Weights of a small mixture-of-experts language model, trained from scratch on English Wikipedia.
Size: width 128, vocabulary 4096.
Experts: 64 experts in each of 9 layers, 64 SwiGLU neurons an expert, 4 picks a token, a softmax router, a shared expert of 64 neurons.
Training: a variant of SOAP for the experts, 230M tokens.
Below are experts of layer 3 (counted from 0) of a mixture-of-experts language model. Rows are named router (the router's row for the expert), gate (a neuron's input weights, with its number), up (a neuron's input weights, with its number) and show model dimensions 0-127. Each number is 128 + 32 x the weight over its row's rms, rounded and kept within 0 to 255. Numbers have three digits each.
After each expert's rows: "comes after" lists some tokens at least twice as common just before its tokens as in all text. This comes from a sample of Wikipedia text that the model never trained on. Tokens count by the router's weight.

# expert 27
router:192139168103097125082123141111095109124141153184119200129073093122151060097076128117080126153124109128156155139187135154164128112117140149154110138161167096072129140125094133129177106193155154133108158052113119141143106116172079138072104153147100076130117108092121088129180136181186109145062117149171154090112147060142150159070091148115126110112160144143133081111099134126096124180188
gate0:072117154140131133059105123146092073104119099141142090124163148094123108114116181092169168095130158124205174112096070105141140089143115111187115074102148086144078125113117079114125147166160034134107142129096071126139150093137096108185150116139132053049094092113122121120162087093154120172153105121104104099138100152087120130138080130151107084170114111132128104073125158081084161098125
up0:133179065109073076163122105121111083130111117137141120109149174148200089164152107124131151098091083121117132108120131171136120123068111131083115130113120126131133109163095150096117108130119203118199139158174159100107095137158125199079150102069121129211096082065120193155137215191116123121167123140127151100116103113169137147139099068153165163137133089123108133112126172123139085160114
comes after: " ", " (", "–", "10", "16", "13"

# expert 60
router:131127159106119120126147084131059097116160180169120156133100111121194116146087124158128105149168133094120189104194147172151139068112158146114068081179085062119127144140095147112150125146141097104117113057122088122154085135135085137082119154083121080107083149106136073158157145131181101132076173133166109110175132075128139192102085143092170085139154138097136071122097162142104151132187
gate0:169096074142115176141107142155132180135092161111134142120115153141114159085149138102060143116163118095097132124135062138131140136094151059122131128176112079176122103100136182152170127109099141094190153149132174166108111120113140099106130154132185119143057138105101162178113144120165083193159141117142129106053116159139135167101116075118112195058074127086132150095103192133150118184178
up0:080142112108191145111159127125116118174186094114160138068129140145130071189184135117163076158103130119093118158116160075144114170177147138139164142141154156128157133166059047139190140109125144110159073109167059140101173111164116135159116098139075176137102152112123177179117070079123138122152083148099141076134130132082098136096106173129144072141131096136110190145149144156115088121132
comes after: " ", " (", " $", "_{", " +", " −"

# expert 63
router:160169145131095159115152091172109015157155165192127179087127160108135078118130119086091047181130142155098145147117179132170070131060143144139132102161111110120127120190096145149163178165125072130123163133124162167138088131131148098100189163118091123140133110120131082138140168140179082107108126152160149137156123103150201151154108123107123097125156181102145062135129165112131127120169
gate0:129139060113114118079087140126172131170137177144168148145068160173167114130143095123084112118135071148083083120125116144217136101039143123133167131154105129101096188124133163127136135177114110154133113097154074196130117105179164134093134146118116151077111215073134126120129165116115121148150145164123110174131158065156097113119117128174132121180096153070090130121130092152141107063154
up0:102096129147149119098128188104128185079118126146095119143109106135169154151141066100117066143111132125119144115139150160088126085109128111157126101157122086103068182154183179165167173201099109112106142119166145155069140169123093091127125150085141088176101137065137134121141125051055137197103132107092124120157118083133134136117163164173139106110083097156183101155125123130206096093138
comes after: "\n", "-", ")\n", "\n\n", ":", ";\n"

# expert 62
router:120126155121096171113142100133122091098134172160113129065089101122191116106107130119095130148105102146119203131149154160166116117140090192097097113210158119152170121158115132123233124113133110131160114070137127141106065091102103114092161167108118122148105120072100075194127187151144096106126097150119153091124133103153163145122054085121145060114086166075110094134100123161112154083145
gate0:112097139088094157094147127119126111160126136131070096120079145111071118159069169052163139096126118158139138117173157155128160182128120086137157170175141170151148079108187065159077059171132097103182082172118125135134137163135126116050095121157094157156132075092155126127075133118105154121119088143135110159149070148108116154101128134162181082180118112104149121193133090130167085124108
up0:101099145140114158140112132051109161146150133172111094063129127122087162198181153115093062054141119137186104119150133101200120194083126158110131120125114118105073113145185123158143070124105079116121140191203118123139096137079112128142140170124099137138089132120108133158122177072112118095133092174090105129134129145081106107087097118125146156156138042155082144135101145127184127106135
comes after: " |", " (", " \"", "-", ":", ";"

# expert 16
router:165115133094103191134157128112091120128098174178117091122094137120161106102102093089120079179125124141140138115127178158144129136123069148121115113170127076149079114124106142106249132127113093133126097110127090157091055087143098177113102185143096092108122091126091060191165134111145117135110088134144108120113103107133152121059086145102157072135092127124174105109035138119128158110172
gate0:152166093128134154137128122080187162135127079027166108091107137171119135114124111137173139201147119139139176190165130134115086169139062097139160107184111099148144134081091093097119093107130144097118159123129108128146140111145111186116137146130107101156142135111131111102110144083109147133099129075112108215124083151147082191084101157151114091145100093146044089097046137123148131146161
up0:125157107095184101123090159089099111159151104103201127154058178106115093179204185162150072105141108150121105106116097125201121157183153109171143085084144087145174129063101131075106133124132112152167126186088068178180065096142151115127131141117142151121137123122153164130120138162124117129088129088152107153089101138127134114148089134110096074130112097079093168107114109135133087111183
comes after: " the", " |", " of", " and", " a", "-"

# expert 46
router:130159117137102151086146114128105090118095157140122197118034148117192056145097162133085121212131121111123169182175139163172096072108075129168105096173136099102110089179126132180141108144097143160114110089142099162132099122128087160112155179102160112135084142107105081123123122137176109133083168118166141130152076140121181147122105166135103108164118172080096131116108144117094203157152
gate0:079127183137117149110120096121089094153094133142123087105100117100122149140035125083138151160168108172155076102135082153097138159047115142141155099139178107037108174157101109110154125092061151123199107136128083102107143155096118120143165171098092208072097143102125114128167153133082102093131143093127145115110107136147090102133125123096158191101146104169133189100113111123125121157078
up0:124121182143087159123123132125146141109158151108136096135166108123111092040092181080109133146141132140133064118098073154143108117093127078178109135121132151111081136139119101137095147162127150099099151134187118170196183121118091146155147132099167170065074099117149049090134142106101129088154128117129064087117090142165108215113132157094115082136072145160055109092120144096093161149138
comes after: "201", "200", "199", "202", "198", "197"

# expert 7
router:118099183119120172108135120094106097120104224220156174100070062157147115141075113108095116157146120135100149122138152130119117101146095127142112102166162119135114095148042077130224135136155104146125114120088097136105053101164102137066143145092119123180099118148118091184171142129129122084135120169154160170139113083129154109152098161098154076112122160103108123146095142179128116136157
gate0:108122099166139129139130136074118092137163144132093204142121159082075145131163159088162108130117169121151103170135078112137132174102110173134111141121137119136067091127137134152136136074169156114154154064167062157103138113127112143065113127132103084206105071173174105064108155066124090119173109134121143200150148118129077142151133155127164085114066171143213152144098146133130111154150
up0:080105105115133124147158171080139159103156082108163183117127137177076074111163110031135082112131164114123105091119092118150109160138129092104115161105106117142031123133109126156139037092147113104094111129162095151099163120107064137072127110087113105165131092118187102154136150133138145117060067140132169123125186139065104097111163139119168118111077102098132143141100128146132188110131
comes after: " the", "-", " \"", " a", " The", " ("